config = dict(
    routed_scale=0.707,
    norm_place='pre',
    init_std_qkv=0.0361,
    weight_decay=0.042,
    final_lr_fraction=0.1,
    seq_len=384,
    train_tokens=312100000,
)
Below are experts of layer 7 (counted from 0) of a mixture-of-experts language model. Rows are named router (the router's row for the expert) and show model dimensions 0-191. Each number is 200 + 30 x the weight over its row's rms, rounded and kept within 0 to 999.
After each expert's rows: "comes after" lists some tokens at least twice as common just before its tokens as in all text; "gets" lists some tokens that make up at least twice as much of what it gets as of all text. This comes from a sample of Wikipedia text that the model never trained on. Tokens count by the router's weight.

# expert 120
router,214,197,231,228,214,173,222,195,229,220,183,265,172,196,221,208,161,209,190,228,182,181,212,164,192,176,181,180,146,211,126,217,213,190,236,191,170,188,208,207,207,201,140,166,225,250,204,236,212,224,210,218,188,183,209,184,229,217,199,196,167,192,181,143,245,139,206,139,208,173,183,191,202,203,185,227,169,205,258,258,239,222,209,144,227,225,247,228,235,186,257,155,229,224,201,220,228,240,231,187,262,146,159,187,261,177,154,213,172,209,231,155,166,144,151,222,217,215,195,207,226,184,226,202,186,208,234,179,235,217,186,180,219,202,204,217,224,182,246,198,163,241,193,186,169,212,171,188,152,190,190,237,212,207,147,170,194,263,217,156,249,144,150,187,206,189,253,215,179,244,141,156,202,190,155,220,214,162,195,217,171,205,169,218,251,178,230,233,199,180,186,215
comes after: " the", ".", "\n", " The", " |\n", " also"
gets: " the", "-", " two", " he", " He", " had"

# expert 71
router,246,250,225,195,217,221,220,135,185,185,149,209,195,208,253,201,166,241,228,203,154,173,232,154,230,185,199,186,174,166,187,235,205,197,221,186,164,217,206,225,170,202,187,179,187,239,225,214,218,226,217,183,144,233,202,166,198,197,215,174,214,181,171,170,248,180,227,121,196,207,167,194,194,204,158,249,176,259,238,217,223,227,188,192,196,214,228,233,182,164,207,199,208,230,163,221,214,191,222,216,237,108,163,175,226,185,186,234,195,243,273,173,184,143,230,193,227,154,200,217,210,186,234,209,193,234,219,205,245,201,170,208,159,218,187,213,237,193,246,198,195,248,193,200,205,234,154,138,194,196,152,229,205,209,197,140,228,232,220,171,242,217,190,221,199,200,244,210,197,164,212,148,215,235,206,274,235,160,222,245,121,177,159,176,211,171,236,202,164,205,186,207
comes after: " of", " in", " the", " on", " to", " for"
gets: " the", " The", "'s", " his", "|", "The"

# expert 53
router,244,192,208,243,232,148,265,198,214,185,236,247,151,185,207,197,188,233,185,250,172,166,167,192,201,227,174,167,164,202,193,202,209,222,220,186,177,171,200,200,228,192,183,180,254,202,199,256,231,235,162,200,142,224,216,145,194,188,278,167,159,208,151,218,247,154,227,169,236,172,209,182,192,204,181,276,198,197,204,242,207,206,188,217,195,230,223,242,172,157,200,170,187,171,176,201,259,170,201,148,215,159,150,216,226,156,177,209,200,216,239,147,196,169,142,208,199,186,220,175,221,203,224,236,214,201,209,199,226,231,210,139,218,195,185,234,206,175,252,209,166,178,214,233,209,232,187,177,146,183,201,225,197,246,167,181,209,208,193,248,242,211,178,184,245,209,209,225,179,236,158,154,199,193,181,238,232,171,215,229,158,186,150,162,215,203,261,233,220,174,191,266
comes after: ",", ".", " he", " and", " that", " which"
gets: " to", " was", " he", " is", " and", " He"

# expert 67
router,250,205,210,229,223,186,226,170,183,211,162,238,180,229,238,167,199,230,201,259,162,182,200,186,213,199,179,208,151,208,177,239,200,219,211,247,213,203,207,186,177,180,171,194,286,226,230,297,232,166,147,225,184,199,205,225,226,210,175,146,216,162,176,163,210,176,236,203,201,198,215,161,179,197,147,225,159,178,240,220,193,238,181,149,193,232,185,186,170,194,234,213,201,209,176,163,188,218,148,191,205,222,203,234,243,126,201,187,188,229,213,215,195,202,172,222,200,203,166,244,254,145,239,223,205,188,235,166,201,201,215,188,188,229,213,191,212,206,241,208,148,187,223,230,122,209,178,178,172,208,128,246,191,178,127,190,179,246,188,218,188,207,194,201,231,183,219,216,192,219,187,174,222,206,192,194,166,155,239,254,179,186,149,157,235,132,190,267,215,209,192,188
comes after: " ", "–", " (", "2", "-", "/"
gets: "2", "1", "3", "0", "4", "or"

# expert 82
router,233,232,231,213,206,175,222,179,212,206,199,224,148,230,229,172,170,209,205,219,165,204,192,158,242,212,162,206,182,188,193,224,203,191,224,240,150,219,199,234,212,161,157,148,248,247,216,257,223,207,194,204,138,209,160,149,234,210,206,187,208,200,179,210,209,186,266,193,200,166,180,206,212,180,177,249,186,245,219,210,222,202,167,148,216,213,219,251,197,152,212,150,185,194,192,204,236,219,222,170,235,150,141,197,224,137,174,176,182,235,238,148,192,158,185,221,221,154,191,193,211,182,229,176,194,246,244,151,215,246,210,198,172,217,237,184,212,188,275,200,182,228,242,193,176,242,191,144,162,195,184,227,213,206,177,155,193,242,179,200,240,141,140,201,242,179,230,218,171,215,206,147,190,176,178,250,192,171,188,278,174,194,150,203,233,183,232,222,201,167,192,187
comes after: ",", " of", ".", " and", " for", " to"
gets: " the", " and", " The", " by", " he", "The"

# expert 122
router,212,188,234,203,270,221,207,213,163,193,236,237,205,227,203,205,207,232,163,197,146,187,180,158,246,150,138,147,150,189,184,213,228,201,211,234,170,235,190,210,165,175,157,169,195,214,221,226,218,144,162,237,178,230,177,188,207,226,204,175,190,211,191,205,227,126,243,139,226,198,173,186,188,216,138,224,205,236,200,237,206,218,164,180,217,225,225,252,196,166,212,208,218,192,190,232,232,206,216,163,259,143,184,179,216,134,180,234,199,198,240,179,208,171,209,199,202,193,206,207,203,181,284,162,202,212,245,204,236,199,217,169,200,210,237,253,227,146,229,212,165,271,245,219,201,187,155,172,209,165,194,213,195,234,222,152,169,237,187,202,250,178,186,187,224,206,212,214,193,228,174,170,207,205,170,232,171,178,215,219,136,200,187,158,242,161,235,257,195,169,220,233
comes after: " the", " of", " in", ".\n\n", " The", " as"
gets: " the", " a", " The", " an", "The", " his"

# expert 35
router,271,203,220,185,210,200,232,189,210,205,197,237,170,183,227,190,167,197,215,235,188,196,199,128,276,203,182,217,189,198,200,237,231,219,267,231,177,199,168,210,202,171,139,175,228,245,253,257,244,203,191,207,151,207,143,165,258,227,216,183,194,170,165,185,222,172,237,149,200,189,189,189,207,193,186,207,187,222,216,211,205,210,181,169,247,245,234,252,199,154,188,188,194,194,172,207,223,191,197,182,226,163,142,222,225,134,164,202,157,222,229,152,169,177,187,246,219,140,160,171,258,184,233,176,200,224,239,184,235,174,195,179,207,241,233,180,210,205,250,173,170,226,211,196,177,261,177,151,163,195,191,224,180,219,184,183,202,274,223,171,233,203,160,185,215,172,214,222,211,193,180,177,195,183,179,232,202,170,189,259,154,175,136,184,222,177,230,234,194,162,182,201
comes after: " ", " |", ".", " of", "|", "5"
gets: " ", "1", " the", "5", "6", "2"

# expert 37
router,206,250,212,211,213,191,248,186,144,211,207,255,204,203,219,204,199,205,191,186,202,135,206,172,205,228,189,210,122,167,187,216,197,208,239,213,179,194,204,259,163,211,207,193,235,213,231,271,213,182,183,227,158,246,173,183,234,225,238,163,233,192,194,187,216,154,258,193,156,214,164,162,204,171,187,225,180,240,171,253,207,271,194,149,203,234,202,209,139,198,226,174,174,168,179,202,230,192,155,209,194,204,161,239,219,183,161,227,190,209,217,173,168,171,181,236,183,222,157,210,238,148,209,188,146,195,264,147,221,233,188,173,163,275,255,232,234,200,228,190,146,242,217,228,160,202,163,183,183,219,195,199,174,205,198,185,197,215,173,197,179,199,173,203,233,190,224,221,171,269,240,171,215,221,204,225,224,205,200,235,178,187,161,167,226,148,235,214,145,169,204,178
comes after: " (", " \"", "==", "-", "\n\n", "==="
gets: "M", " f", "0", "D", "R", "f"

# expert 69
router,244,210,183,171,220,203,246,189,213,190,188,255,172,200,238,167,195,191,179,270,189,199,239,192,268,163,182,198,136,183,175,251,159,213,226,219,186,228,182,173,198,204,169,188,233,190,186,212,228,236,197,235,174,176,159,134,220,211,177,219,216,178,182,226,188,212,200,191,196,218,193,175,219,240,166,208,167,259,259,186,218,171,207,167,215,204,229,230,161,153,185,179,183,148,135,169,284,242,194,207,195,126,186,160,225,188,170,212,169,258,256,188,170,170,215,212,226,167,182,234,207,179,225,211,189,247,244,192,229,173,168,232,222,174,219,230,237,214,265,183,192,232,193,217,186,246,208,163,154,176,169,197,189,209,210,220,193,243,204,180,208,207,176,168,226,213,240,202,229,219,181,219,194,140,228,216,217,154,226,278,168,200,154,200,181,185,230,221,196,157,215,215
comes after: "1", "2", " ", "9", "3", "0"
gets: "0", "9", "1", "2", "8", "6"

# expert 23
router,218,244,248,199,211,217,200,194,207,212,207,210,179,208,222,168,161,217,181,249,149,198,161,150,223,198,193,233,199,182,188,194,219,253,220,267,194,196,178,194,218,175,188,193,230,207,210,255,249,153,190,213,163,234,173,200,220,216,267,199,186,182,122,158,211,154,272,168,214,221,174,201,164,188,214,231,176,209,202,202,218,215,174,193,216,225,230,265,194,171,224,178,243,155,165,170,203,213,200,209,198,135,161,200,196,155,195,206,155,263,221,195,201,176,159,212,224,185,188,216,196,130,182,179,200,208,249,166,205,203,212,149,226,212,215,216,261,181,233,198,186,221,231,260,141,201,168,164,150,194,192,225,214,236,133,185,167,247,189,225,211,212,193,209,201,178,222,197,211,222,183,145,176,169,182,197,212,187,215,232,110,239,182,180,218,170,237,255,180,163,216,219
comes after: " |", " ", "|", ",", ":", " in"
gets: " ", "2", " (", "1", "–", " =\n\n"

# expert 111
router,212,276,230,203,178,212,205,207,161,186,173,298,197,241,195,181,182,216,211,228,208,193,230,143,192,180,194,190,173,209,148,251,233,190,229,240,195,252,182,235,216,120,193,184,201,213,219,261,225,203,218,183,185,186,196,188,218,210,189,178,180,186,164,184,228,186,247,175,231,166,188,188,215,219,185,242,180,271,214,216,206,213,199,168,206,227,203,211,203,160,213,141,198,150,192,196,181,224,217,174,224,181,187,169,226,175,156,199,197,217,206,180,197,189,205,195,265,182,173,163,253,176,238,218,211,254,240,140,217,148,176,220,235,264,244,202,232,176,197,114,174,229,186,203,199,188,177,146,196,234,198,222,228,190,184,176,183,192,184,177,152,233,199,214,232,204,210,221,168,191,209,144,218,173,188,235,162,212,204,246,130,205,198,217,196,181,213,277,140,176,184,215
comes after: " in", " of", " the", " at", " on", " for"
gets: " the", "v", "qu", "b", "av", "am"

# expert 50
router,231,250,223,231,203,194,247,207,198,198,183,283,164,187,181,139,194,184,199,283,200,213,190,191,239,193,190,231,180,196,206,219,231,223,230,228,151,196,176,183,185,208,180,192,222,238,186,210,197,144,209,223,174,185,181,187,249,222,186,237,216,165,159,211,202,194,223,159,226,200,216,194,195,197,161,243,188,245,171,234,218,187,189,194,231,215,218,240,212,156,205,183,209,211,187,194,219,195,237,207,219,202,149,236,218,143,174,211,183,191,202,191,159,197,201,196,264,163,152,204,207,181,218,191,212,229,272,220,198,198,265,228,161,270,203,212,185,168,206,125,191,183,221,211,143,208,183,129,172,175,206,270,212,175,170,205,212,182,166,240,185,160,166,213,238,168,169,147,205,166,203,198,165,210,202,213,193,147,205,261,215,223,159,189,216,155,252,257,152,200,182,254
comes after: " in", " In", "In", " at", " from", " Al"
gets: "\n", " the", "en", "er", ")\n", "9"

# expert 46
router,238,211,254,271,257,191,185,195,213,209,201,200,189,194,264,141,198,177,192,251,193,232,221,138,189,163,198,228,165,182,200,225,254,201,205,198,216,182,194,161,173,216,201,167,235,219,223,248,249,210,203,229,166,200,169,191,190,209,233,149,207,210,167,205,224,170,270,196,173,167,183,150,185,220,168,240,188,223,218,218,247,199,129,185,196,210,239,244,184,125,236,139,215,178,193,198,248,187,170,207,289,155,195,184,209,156,190,185,200,235,258,183,186,194,203,219,197,143,180,186,196,197,214,203,185,235,239,140,228,212,167,195,191,286,226,208,238,205,218,163,173,194,216,179,167,218,173,141,152,187,201,182,213,227,194,190,200,218,229,209,223,180,176,156,241,214,216,183,216,184,149,194,166,238,196,221,199,206,173,237,196,194,182,156,250,169,211,221,181,198,207,211
comes after: " |", "0", "2", ",", "5", "6"
gets: " ", "0", "2", "–", ",", "."

# expert 4
router,237,220,208,237,167,207,272,181,239,222,210,241,163,213,224,205,193,218,197,194,162,218,209,188,248,211,201,195,223,167,192,268,226,196,189,249,210,196,164,159,172,208,218,180,226,242,217,253,206,204,143,243,165,236,172,198,232,226,217,175,215,179,178,172,206,177,222,166,188,193,198,177,159,180,168,226,149,238,224,241,192,193,167,180,234,187,240,224,172,176,180,188,205,235,161,198,217,185,233,216,212,200,159,201,256,166,128,215,172,230,214,210,176,195,160,200,184,171,190,199,257,156,189,194,193,252,240,202,258,169,207,183,195,222,217,171,216,206,254,161,156,215,184,292,189,267,191,216,159,213,206,228,169,196,173,160,202,226,219,201,224,182,209,179,208,168,235,206,177,205,233,204,167,187,233,223,160,185,244,223,144,152,161,184,257,149,232,205,211,124,157,205
comes after: "1", "–", "2", "0", " ", "9"
gets: "1", "4", "2", "3", "0", "5"